Below are experts of layer 6 (counted from 0) of a mixture-of-experts language model. Rows are named router (the router's row for the expert) and show model dimensions 0-191. Each number is 128 + 24 x the weight over its row's rms, rounded and kept within 0 to 255. Numbers have three digits each.
After each expert's rows: "mostly gets" lists some tokens that are sent to it at least half of the time; "comes after" lists some tokens at least twice as common just before its tokens as in all text. This comes from a sample of Wikipedia text that the model never trained on. Tokens count by the router's weight.

# expert 77
router:150159122142102184180186131107107155120115151096138147180170159128105079128109133161119110127103148080092179109151080136140131105107131118111093130091102136091140149129101124131136098128152125098110129112132127131123127127130108119129172111157103068134141126137072132142148080124184157169126133092161150122074131138111105141120133117134133114120101093118142127116145123153174131093146144131130106165143118129132047144128103129138089118114127108113116157120144145137120131173102110144110139126141149110121164147070109132105088150131131113129115142142131131105110095139129122132
mostly gets: " ant", " mod", " sem", " gl", " rad", " pot"
comes after: " a", "-", " the", " d", " an", " and"

# expert 4
router:152113114102115132140143112110125173183104112174112149135117140119096156144175152124058105098091136143094131087133109148096128104147095124101130098130146150142104095143118111152116149136201102159107131115141136141111095120164163115138125096173109143098132115160187095143128099157147138130090142121117153135146129156100150097125124102157140135137160116114078116137113136123140172113151131118144168142151111125122122106133145153111144150123134098165155129132093110163130095145107092149157159100133122113126156127163130154156144130143147109151150134139121199113155121145104143082
mostly gets: " approximately", " $", " £"
comes after: " ", " |", ":", " (", " $", " −"

# expert 31
router:099116163140129132132146111152097122119132171130121099139119094117178121163126117143114122154139135137106075088096133162110126110122146099136126078129137094108125068110135116142102155115119120154150139116100142158103128106091097172127107084154124105170144161100170153145105125128138170152133093100136105078128112093096109111146144148072089135112134113161105136099136148119095138141125105119144143101161123160178178121110121073158138091126147105134134109102152105111144095152123130116143123133157123128094149121164090120154118135113127162118141154136147116090118164124129088078
mostly gets: " or", " and", " but", " while", " well", " although"
comes after: ",", " and", " well", ")", " as", "s"

# expert 64
router:129124133114132125140111128148106121104105130113146189144146109125125163115118133122110135116127152127099117140155092140130139124097138125096140155154170099141094123162123173172071124152082129111182131070119176132124148145122126119096128107109093086133134106140190115118081141118102086120108099110152106146112160114125113129153153134103120154101173116132140154110185135111098120143088144158093155107096119087125148157098119131082104104149150113126112165142111109111090125134174144180113151125113170126106159142110135127110171131124124146105123121159112138112100162142138146166
mostly gets: " JPL", "History", " ±%", "Career", "Scientific", " Votes"
comes after: "==", " |", "\n\n", " ·", "Personal", " MPC"

# expert 62
router:113101123089096111175150101085154109108133117137089117102098108158125169136106109114165155129081125134114155126177127130120121131125113151118132115146131113125108133071115114153084120149123154138122092103123124110096125103154112144090125144164093096204133120168120112145149169118120112119126113100167112065106159134136112130167087132149123127117105101160171134122120153083105150130126097126119132124132122117129109145132150161131120150181074119128168122132131100180092107150137085146073126138126126092104123127106102155170138118129112096145101120122112138128141137142118150086
mostly gets: "Scientific", " Phylum", " Binomial", " Pld", " Length", ";\n"
comes after: "\n", ")\n", "-", ";\n", "|", " information"

# expert 82
router:138121143124134161136195130114112171099138125180139136128138147130155123131121111173138108111133124125112122097144064128125153126104112136118106103137159142134186108121107134117149109134102155090117176118118158122124150158157167101168125095172114098102134067132123111099151142092188099128146118114126105152152164116155109107067103140150122137102161174130137129163109114082144173139115135125107157151098136136141099105110119168133129138139146138162119184138133091138115144157113144144144120199135117129151153141149138107101091143122143124109144146154159122149138144134115136141
mostly gets: " private", " municipal", " various", " multiple", " human", " smaller"
comes after: " the", " of", " in", " and", " for", " two"

# expert 67
router:141123143138152123119166123106155151131155120071085149140090131137136139135109133088150175102081124131129140110122150138149123113100098108091110126111150145100121153156137125142098099115135166095134124152088142157099110120156073108146147117131128082140135100133134125138153116142119152122121124138115084153120189133089125105147114081151119087123122105130141152129109119159140181132120117129113169159079156115116113140119125095140115126160124109086087093129127175131134102122106127149159152121162077103138149144136111110143163106153101112114126136134121182143153128176132114046
mostly gets: " Coordinates", " served", " Website", " Genus", " Genre", " Clade"
comes after: "-", " •", "\n", " was", "″W", " also"

# expert 81
router:109119135107112117145088092141110133087124111140090128143123124102143121089152160104126121138101171121107129152154151122091115148117155109122110142107132103120117143146123145114118125186094144108154196139143100141169124152111216175086144095105147145099159108137134133127122145131150119093161102114134142113118097149118104128111125157089130143121083122101092139157125109128153150121095129098129142117106111109118146140086099116100120112122104097106130111125134123122122128122136101145086153157132160134144101074061154173148128117128147166107133139106141119124189128125131189100
mostly gets: " |", ");", ";", ".;"
comes after: ")", "0", " |\n", "%", "4", "3"

# expert 94
router:143135144116113186093127094102129134179109106149119179132160118118137153134121105158158121091145109176110077096159113120144143165119137111097094118158117146145127134092141154160103078117129119133097128117130093124108143130144140094131112141110101096154142164121178163148156123138121098130125129097171135124115131081129084124121136154117141121146148126140109118110118146113126120183099127153111112150146128095138157177181124097104141100139104084185113160109131154106108127141141096121095115163159107126144159167129106154138162143147119156111098141129141170146109148139111107081
mostly gets: " %", " ±%", " Candidate", " Pld", " Votes", " Majority"
comes after: " |", " ", "|", ";", "–", "(s"

# expert 57
router:135149145144100104093143143131155116096163122164121134147113091139154136169154114138133094105095136143102139119173108145126161155113114109143129191143120102145107145169112099160113172110140111155115122112103140141072085124145104100106118158121158084152095133117171125132125119102107166106138143121105124141105128114095153128140171128097114113114125116092123117103112161131098148116099102124176112104123135111108170107171128122116165128114130115074135104098147141162084105091102089134140168108144108129128070095114115119108178146144126104132124138150083120158119163121097113153
mostly gets: " been", " being", " was", " belong", " be", " considered"
comes after: " was", " is", " were", " he", " been", " It"

# expert 88
router:118172138146112151107145093149136144141090089119172173114111164105153115127113125189107138114138168119127077124137083124161103102154116135094149139108145107074138129132142119153152112108183074144120146105104134128129108149146116120102109108182097124148145108116060123157140139149144140079104133112146133130128124119161121116120152131166111122127101120133153109105121130111172127136101120126148152099150105128127085124164163138137102168161125117110179151146129095145160128139125162123128118135165138108123151143126200073167090126143130116134128122132150159138087136121114105131
mostly gets: "Sh", "Man", "Cl", " upper", " Naz", "Bl"
comes after: " the", " \"", " (", "-", "|", " |"

# expert 15
router:165106077139114123132158104125134136091143127077137163122162113134135117079125143139142163156098136145087121119102132130098134130124137153124113093064143150123170147126138120150148150148100122133137123131074147170152092106114109104110173157107123127177159109110158093108099089129165128169098122098105083176134119139150126083139158125146127124125166116127114119155119135124120095152101149135132126114121117088158120112112065143131119120131134113199143155135098150145112124110079117126107086097120122136133159125128119154054158117138115106119152114116113136110103103124135131151
mostly gets: " laws", " evidence", " interest", " variety", " entry", " approach"
comes after: " a", " an", " first", "'s", " new", "ing"

# expert 29
router:132161126117111065097110139119127120138152142108121109110132120173148161160132120099133085108103118118094130125155140120073135116128118134137095166170120141103116165154165100127144151120186077172111119121121103131093104169124123157104077139101102124123146105109121118123100130131112142136155139104123165171150094113087138092101150137117122136116095121149112106116107119118121116087097067127136110091120112106153152101143122095126146110122136094104139123118083113138114091108075089121180113138150122121098143118137104096092186136104090121135145118156137162135135120160100137119
mostly gets: " was", " became", " is", " been", " become", " being"
comes after: " was", " is", " as", " it", " It", " he"

# expert 74
router:123128109149138177154179141123103121084120141111155156162200148113148074099126167129151118128147120123110146128124076112143115147090127120127157131113151109128173111123090140129146113126138108096188142134145122121120115106127101130134158139176124085127139081124158122131146100106158130129152128167140120137138141130118125132111133131098125116161159193147140139157125113122127097120107170145138166169139104111120066122092144158132107152119164129184117123146109107108154138103101130112134105139107119157143140147133134123071107132111134156132146087149090135176105132164176146155
mostly gets: " health", " art", " social", " economic", " psych", " medical"
comes after: " and", " of", " the", " for", "'s", "ic"

# expert 50
router:107138129108120124101118116130130106123103149174119111122130143123151133085121115152165138140157115090124116180146122083075102089103123133126099092164119166137134091119073106117146142164103109135133171120135154134136134126092124149128110133106125070106133140162127127159124131149102069163161106112142128102176099117157116108094137117097111150155159118100161163098149127111138085131109142154132085120117163092154136144112091142088166133146141143148100146112121163165151122124139094176096157115120165137174113108152137148151126128121131092113142128119133111167182120118108131105
mostly gets: "\".", ".\"", ").", " whose", " His", " Its"
comes after: ".", ".\n\n", "s", ".\n", "==\n", "\n\n"

# expert 56
router:115127174131131140121143120139102161170117159135102102128140102113148163145081123105121109083141136168164117147143114149066126143141077136154147138124121127150141179114104108156148067135131146147122095115111136145124126152151127132124123141145111157116129172114105119167124123136106140139164169129074124101111120091135131118125106122159124080133138136131091151134135108169095111164136102132102166154101138136144148143129180103117094163114134164128099107105135155149129144099140119099137110106091117115090082119092093104173100172133158100110138157124107146107132115124179161093
mostly gets: " during", " until", " During", "On", " before", "During"
comes after: " ", " on", ".", ".\n\n", "On", " On"

# expert 9
router:111084121139096122100098086140141118125139125099093167123126119139109100067127109151116107130083111147123097098109188142082114142164143151090113078072099145118153141125135109105099158125102124173145104116124152168130128156144149134089131133158117151147142133115122102099102142163148141091157148109103128162127138114167110091105138151140110130150135130120103095097114151135136151155125129130161100136093132126123137107164078131097133112142138152136112170163117167136100147165107131156135101106142098091127135115144146133163126159140105129145149196127110121088154125083122128097
mostly gets: " a", " this", " another", " an", " This", " entire"
comes after: " a", " is", " with", " as", " of", " in"

# expert 55
router:115119126109113098142116104144129077139141096164122122141073136160150129150108134122130131128124114127150108145094144128106098107116142158129123100120162155182132141107151113185174133127156160145108129090084166161155122119137098143124148147110133161150082171086134143115128107142121140126119154143131115100139143127158146120146148177138106133075132121153184128127102106166157121171150126137129145133163089097148165126096134135155123159114098140146113131116179154102123152138140119130107068080160097151142125104143163108149116118114172102085100134150152160114119151111136154161
mostly gets: " establishment", " introduction", " coast", " creation", " instead", " mix"
comes after: " the", " at", " in", "'s", " his", " on"

# expert 92
router:127130160159130140125134171118136154157067143129111163144117126159150168092138118124157157108129133146142136150170166165078169149145083126139175083157138132126115099118115124128132114087124156124155092133155152111149133126098133142146109126089097142106112107124108089145146085166093118112155139120125122150103119073141143140143118155110104097129109138143104179185157137155129117155109117158085142126116104108099111115142116104113117110120128121129143126116145096133119113131092155111119134125124096115086085089111094139121132136168144135176178155085127159122092102135109173141
mostly gets: " October", " January", " March", " August", " November", " December"
comes after: " |", "1", "2", " on", "6", "3"

# expert 7
router:099107084121168132110093090130133104092115130147082121098104157121169101129132107078131108139159152133131137190118134115132127129108119111176150132141125102092095135129145104112173113126126124156126141088091119134159113122139131146125135134120137128140126130099127137106130170134174086113116132143130163119152108157133101138078087128119130130118165156130142167117146124164136106098136122090137134097084171163109120158088120159137135150143104113091129129169120099163119141095122102127126059141166140131149083101095190141144133133099126113107088146110156138135176141138122147095
mostly gets: "=", " titled", "featuring", " renamed", " called"
comes after: "\n", " |\n", ")\n", ".\n", "\n\n", "==\n"

# expert 19
router:101162097127146122131070140141142105164099116150112154117107140110117131142166177161135143114146173152179138109113119121106112111125160133092114112125143133152150128141149076135064128126173106127118102110122160110106150121108104122114141172138163063150143119111125128187115122114117131094177125134184113152137123139118131105110149146104092155140130116127159144100127138107117156128126101149171119098133153114142129115145169112112110112143093109150170105146127111100184119137130170120200139077162116124156142129129135100152110127130147104136108104106130150166142130099118107132
mostly gets: " Its", "the", "The", " its", " whose"
comes after: " of", " for", " to", " with", " that", " and"

# expert 0
router:093094151111080105101128092133131155120119115124146105098084140122110154102099133115147090140165118106134166090161148117101115137129141164168076129125069103140104133115132117119102116152146120119123111126121130143108111133161121152118115121099148121139133143122126116122135083130129185145138131188089136090162112116087102108177179152152122142117136103115134155149171116102125136155136132160135114126097135092131168135124132109122139102111127160105159108112122110144096115170152130129157147139186096122088135105153159084144091112133158117184140142159160099111136096081138130130
mostly gets: " they", " They", " who", " may", " would", " newly"
comes after: ",", ".", " that", " which", " where", " did"

# expert 68
router:159131087215157144157118108116146109155111121146082145131111127113089145114144104149069105105157130169119142124150157155125144095167105134137118091173148127157151171127157156142126159113110128113136131138112136132116140064145098147178122112164167135131130144155137127154168134159112125119104100090142127141148101164145138084124137153129125111090113106125118144108119177146174151110200118119109144139146112141135148100142106139086155138143149119144130149148137112128115091141142112153157165124102122109129113116151083159145110087122132108131167131130119095133104135164125133106
mostly gets: ".S", " −", " ±", "°", " Jr", " No"
comes after: " ", "1", "3", " |", "0", "4"

# expert 8
router:144121139145120112107144134122118145182147130099099123149132107125114144122107132131170119127077134129154099206088140112166153130102162161161135157119142140141125121160105145094103101138094197125124135169147100103101136152071120179123110180110142143116103055089116140097091131118141118129144171138115117114137114114158177143141145096146141152096125132115148180157108149128106140130138112093135140121140135153135155119114111133152098133101144161199122111122120156123114125139104127115104139134109120108130141125122119093142135128111127124135098144140093118162158134158143160179
mostly gets: " Mexico", " Massachusetts", " London", " Pennsylvania", " Paris", " Creek"
comes after: ",", " New", " in", " United", " of", " South"

# expert 17
router:142126113141120150137173103119116141130104109137155135103128143108155090145148125137077092153132123065120134084091136129141126103196083118163113126130100088108132115103147088142131128139177123111123134124137086084124138131146116115146154114149143124157116112149082179131101115136141143132106107154139148140151134152081128141076108136116137131136111184099111126107179116134150086110173152121130083132147137155103054138096141140139145140126096112102149153106139104129187105120140167100108115137128163142120111161086129153132127142145128122107146110109140109090137128091129144155
mostly gets: " Ex", " tw", "Ex", "Wh", " aut", " ant"
comes after: " \"", " the", ".\n\n", " =\n\n", "\n\n", " of"

# expert 49
router:118138128151185119123085168102130120192166127162072121127121138156114138117121112156070121144144110091117131110090112160147126128151100119090109146126118118128132110144166136139135134115180135149107126107085127092155146157139120131133111136119133132152070157064116153095159115148160121137138154125132112148113108162142119145111133067086146133122076128081085111108155130175130127141174121103156126123144143146161130120143121114133141119096141151130171147109128104128162126115111122110129135136153174142093123133086116140152150130168140123122155142091123135091112079158150112121
mostly gets: " K", " R", " N", " M", " B", " G"
comes after: " |", " (", ",", ":", " the", "-"

# expert 37
router:128130125099120096164187127126100128115103112166138116120108162114139127107141163163154131146121127077087103096131130120058159090101115135166138149109102128113086131142109118161106120137127114125162123132111138133110126113155166135125137105104126081121088095156184140130158107143148171171101134110127123112116149109155110141128126159140115130113170148094177170130106175116157130139100145106116179145137159111149118096121113152102104113089096110190117080121115127133100091133145117110125110110139089103141152140143164111145117132105098123141131081113141170108112139140126112149
mostly gets: " median", "/km", " population", " density", " income", " average"
comes after: " the", " The", "The", "'s", " This", " this"

# expert 39
router:103094111109095131099172122131133126142152091136087132113092138150073122119108162138091159128150123134154137112164147150095087164123130154082164154124144131121118146112134171158112147142152146148151128107180124129128143120122109116098122123106076117156128192094147147143120142140111126084129088109124095133126167086141150155126152145116103115121158103154148100099099144105136110136138130118103132133093106131133147104143177155089108099129076119107134111107156134138161103142132142125140172134144170078150148107123089120144143171086168157154123118168119083120106135124137140121
mostly gets: "==", "===", " |\n", " |\n\n", ".\n\n", "===="
comes after: ".\n\n", " |\n\n", "\n\n", "%", " JPL", ")\n\n"

# expert 53
router:149114150170148110099094137130110168137097155115128153137146121128125118159150159114135109119124110170126142126144129151160114118125178128073130091161137159120131116104115140091147128115124138193144106088147144136105097121123104131078113147114120119117128111154140095134084122130095123154150142124121091112123122147149129111145146121129097099094167122098120099146078160136148148142132122103142120112107121129163175139155140162159133164094061094147171093123112135152114139147135084117164117156165093130121098126152100164123123135135111111100126144069083149101106146162180120100
mostly gets: " took", " moved", " located", " came", " returned", " taken"
comes after: " was", " to", " were", " is", " be", " he"

# expert 6
router:169137136140111145135133125142133139104134119137113102128114123119169129088161114182099119183150078161128105124134136063101138113155104142100105112154122113119096134111145121151113135120154127143071141128114120153155119112125123119109128109143101111134094115119100144146122127141128151099111113142136152089140163148090150134133130151166125095169129127146142110162148113157160129141142173120091057185172121185153084112141102133109153122152145112096139141115158165140127132106136140108119136091085139172102104104152092173131141166146085140136126137128188102124112140113114129103
mostly gets: "De", "Un", "-d", "Des", " per", " Und"
comes after: " (", ".\n\n", " \"", ".", "\n\n", "-"

# expert 85
router:102153132090109130137106156147143123136165128138177122100142115139137113118131131110136164151152104140131140111166150120127161127091122104104107096168137138141123099099130115099129147126099160171127124135116133152094192159128103086144140095069108164112164111103165145163135144147134164091095124150154122126169174156150127107129173123092128121151144120062149114093161164118091122097099100127130151130135147111095171100145143171140122142153121115178133111124136104083105096125124145120136126118108153142142167127156109089117151134129142082127145118145141171146138142119092106103
mostly gets: " million", "%", " billion", "″W", " hundred", " households"
comes after: ".", "0", "5", "4", "6", "3"

# expert 75
router:105113153116128094104092093111147110112090154120086133132107137172148111155113084125162146119135176143137111165162131123123114143084116127130099143111112147145097109173101147086113116090096115114107148113102144161109135136148160134134135148111143122125127139090139140096091094127111144136123113091131112105126169158132088167139123142103117122137156122153154130125136092130144139119134086157131142087080133125137172191133110125128103106157132102185202145112147118140113127123113122111100119113106089083089162144134146110145141124101116142086145155142097163111127166117089093109
mostly gets: "(s", "disambiguation", "also", "loan", "DST", "incumbent"
comes after: "0", "1", "9", " (", "2", "7"

# expert 11
router:120115130147144100102130126107125112161142160145103127140119138139135112146079089167112098143127106107146168105136165157074103130184149172096115165154120124175093106141097103165159141129091161149107067078118128120116112146126142122125101118150121126119097127128126118132091109077089132118145141144123118074142141093115157117115117171117105151110122128154155098130114105129157129132140132142155123156129109093186158109148140154132141092097119179094116165090165154111154109125113128111121117109151110138130135109144101074121121114136129129106125105077156147133170132158137098124
mostly gets: "In", " in", " In", "During", " throughout", " during"
comes after: " in", " In", ".", ".\n\n", "In", " during"

# expert 16
router:111132096100106111130114128108157124108119115142086128106133079128134106138122120170136155129144150159151131116155183151073088137155116121130134141111121177107096135089121177154161154163113100149133128126160167141119130157124113167111100128124106118127047122121141121145125099154110160146110132140152114105135105074141118103141114133126119125096097120151175147118101148110127128110099120158162129143084126138163166079153181115112115102176122120115126088109147147129103115186136102143122107133134107131114108133127098104119103099131150139103074130102096105135085111118113096101
mostly gets: "|---|---|---|---|---|---|\n", "|", "|---|---|---|---|---|\n", "|---|---|---|\n", "|---|---|---|---|\n", "|---|---|---|---|---|---|---|\n"
comes after: " |\n", ")", "0", "\n", "%", "4"

# expert 91
router:154129097144130132148118133137118086134127119115118118110102128104152114097155133088105087132131155129162118130137129108153169100181083092140135121150110088116117101131131103152164131111130124130132153143143123105170136101133099124180134137103114140116134174116132169149138099148132133128141122176141142160142165207130116097129117099141135141141092111129126128122091130109113087139117091123068134118144109146133139128135181108164167123110115088096087145164093118099141112180150154126100140152126158108100107136119162107145094149117114129135099163117166127105105112063086132159
mostly gets: " Sm", " Tw", " Raf", " Fre", " Sab", " F"
comes after: " |", " \"", "-", " F", ":", " by"

# expert 32
router:147141092179112132167123123122091142130124099137103107124119092120109112105136127090152125100143151131137091208136126150173159147178115127129186116149129114126104088110156141091171120112146117103137136141130118121124137115137165134146124113093113092108139150149156137110145146086111099131118120143121170148156094128109114101114094110109147145118133102138112117150147134111139103103136125085092167112114096117118110120118105133139155165130138170127102127144125122140122112121149103096124125108142143191152094146143171116159080138117112145145158137111179104178199118168131140169
mostly gets: " Robert", " David", " William", " Michael", " Steve", " Marc"
comes after: " |", "-", " by", ":", " J", " USA"

# expert 69
router:110103126105138159119108124148158099090119097106109166113092133174158152163123118086140109162158126172132120149114074083119139141144125111128120118105141142127157158100119130096147149189168120137116145162133122090098163104168176094150131161178085126127128107154082155157152157142125107104176137146129118159132131116172142139108133137126107111127133145157137174134145124124110121135100152135156125140118139106161172089149148094145126123120139130159085119121134096156098154132140138119170156167099104123117127142101145113161121135160083165154152128158160139112118141107142101132
mostly gets: " his", " previous", " her", " His", " fourth", " fifth"
comes after: " the", " his", "'s", " of", " her", " their"

# expert 21
router:143112148097118129122117179163125110131134145134130116134115145145151099100161144156156099146100173117094094122104149163126104158145122128126075170118121146141167153107082155076113151104141139082137107172135110143083122134097111134125135126183081124115130100178085097117090111127129138131097142148167096145119149102153128117126087138157130173133164137150113109135132095078077121104124134137150101136128100146085101147096128127141129109099099125143152141146114123130114110151142119132089130119117158124135133138149171103130105111163125135093169154143130096148146153185103114145
mostly gets: " English", " French", " Russian", " German", "American", " Spanish"
comes after: " the", " a", " in", " of", ":", " an"

# expert 33
router:107102157140125135144124073136120095151140115107106132124109090156147151172112122107167097127119139141112140145148112089160103122114106114096123140114098144131109156109106122109157106154092206102127144097119154141123086117136104106161116129075164160135087146106142113141107080183151143112129124128099140116146131087142131139132142131107122099131150107090156143147120156157113176162153123135123102138178122116167183121120132160118128157112108141184106170096129143127138150135104137126183110096125152157125151088119097177108175155147125144141139144130131153118112132124114116133
mostly gets: " However", " years", " months", " days", " weeks", " week"
comes after: "1", "0", "2", " the", "7", "9"

# expert 40
router:098123140127104131112098091148143108130084110097102162129097100149149127103131110126193135135143153143125114117095146134177155130113090113113101139077143121138160121199139152107136095098094138086112152123070133118103120131116179155135111118117169134115127133125132164136152119150117151120124128118117123116155086136099127104122121156147147131140166099125146157120118155130138136154109146119107147113123130108153139225120125101128127158150108132126127138105132125091106145139080132102098145111154109134145136078019130099150120127121114129128139116106118123136128150157144132128
mostly gets: " FW", " Yes", " DF", " Swing", " MF", " —"
comes after: " |", "1", "2", "0", "–", "8"

# expert 34
router:105155121101115090148193100113146128103133145094154125148115101116135158161143150110156142094127093161106106152124103087126154144152146083138093160128123150095111130148107149101164101148166127128160191134117124079085122144112101143133109128094186116117134098125166132133115107126123080137138131150129177127148147123144117089145114126141115134113105097103087151146128113124112122083101114103125171140158105126166128115138150122191142153120136127151114108097120097129141130103108139083163122174115117171120165162137157125097123146119106131172125098142120137145128130155140141170
mostly gets: " president", " professor", " founder", " secretary", " deputy", " appointed"
comes after: " the", " his", " was", " a", " as", " her"

# expert 2
router:070077095118119088140102159135131118160128145141124113143118119177159149135123095175101160089095074118116137104150145132114133154090147129131099148148128126160152159108173096159111127111149150139145084132139129135093212095133117143108125134096112166121122100143112099127145118131095174098146122114133132141124127120129160089140137099101125121121108113165136149118120105127147122124165111147128125108133140112144160156114140133125096132158137165121123142162145137069101096125139129154112132127151110150137137170119113126152144091066126136139163143164128130160192140132184139121
mostly gets: " Website", " www", "″E", " UTC", "′", "})\n"
comes after: "0", ".", "4", "3", "5", "′"

# expert 12
router:129113146090104119098155123150156132135145121177137122147067106111126123129141105133138084107143130094134099109148147117081121103142133140144144154119121084088134125125145104133052145112171167168161101130115155144113116122164127141149087118112154095111126171133130119158156110100118184132166123137069160119115166118139142119157156147142106123149136085131125157090141153117131184149122106140104130117122148104157178116132146105162147102151130138148136127107120100177145162123166090122113140138179124116119130096150146089168136167123094141129109134135121102108156158140134125138
mostly gets: " she", " he", "It", " It", "She", " who"
comes after: ".", ",", " The", " where", " that", " when"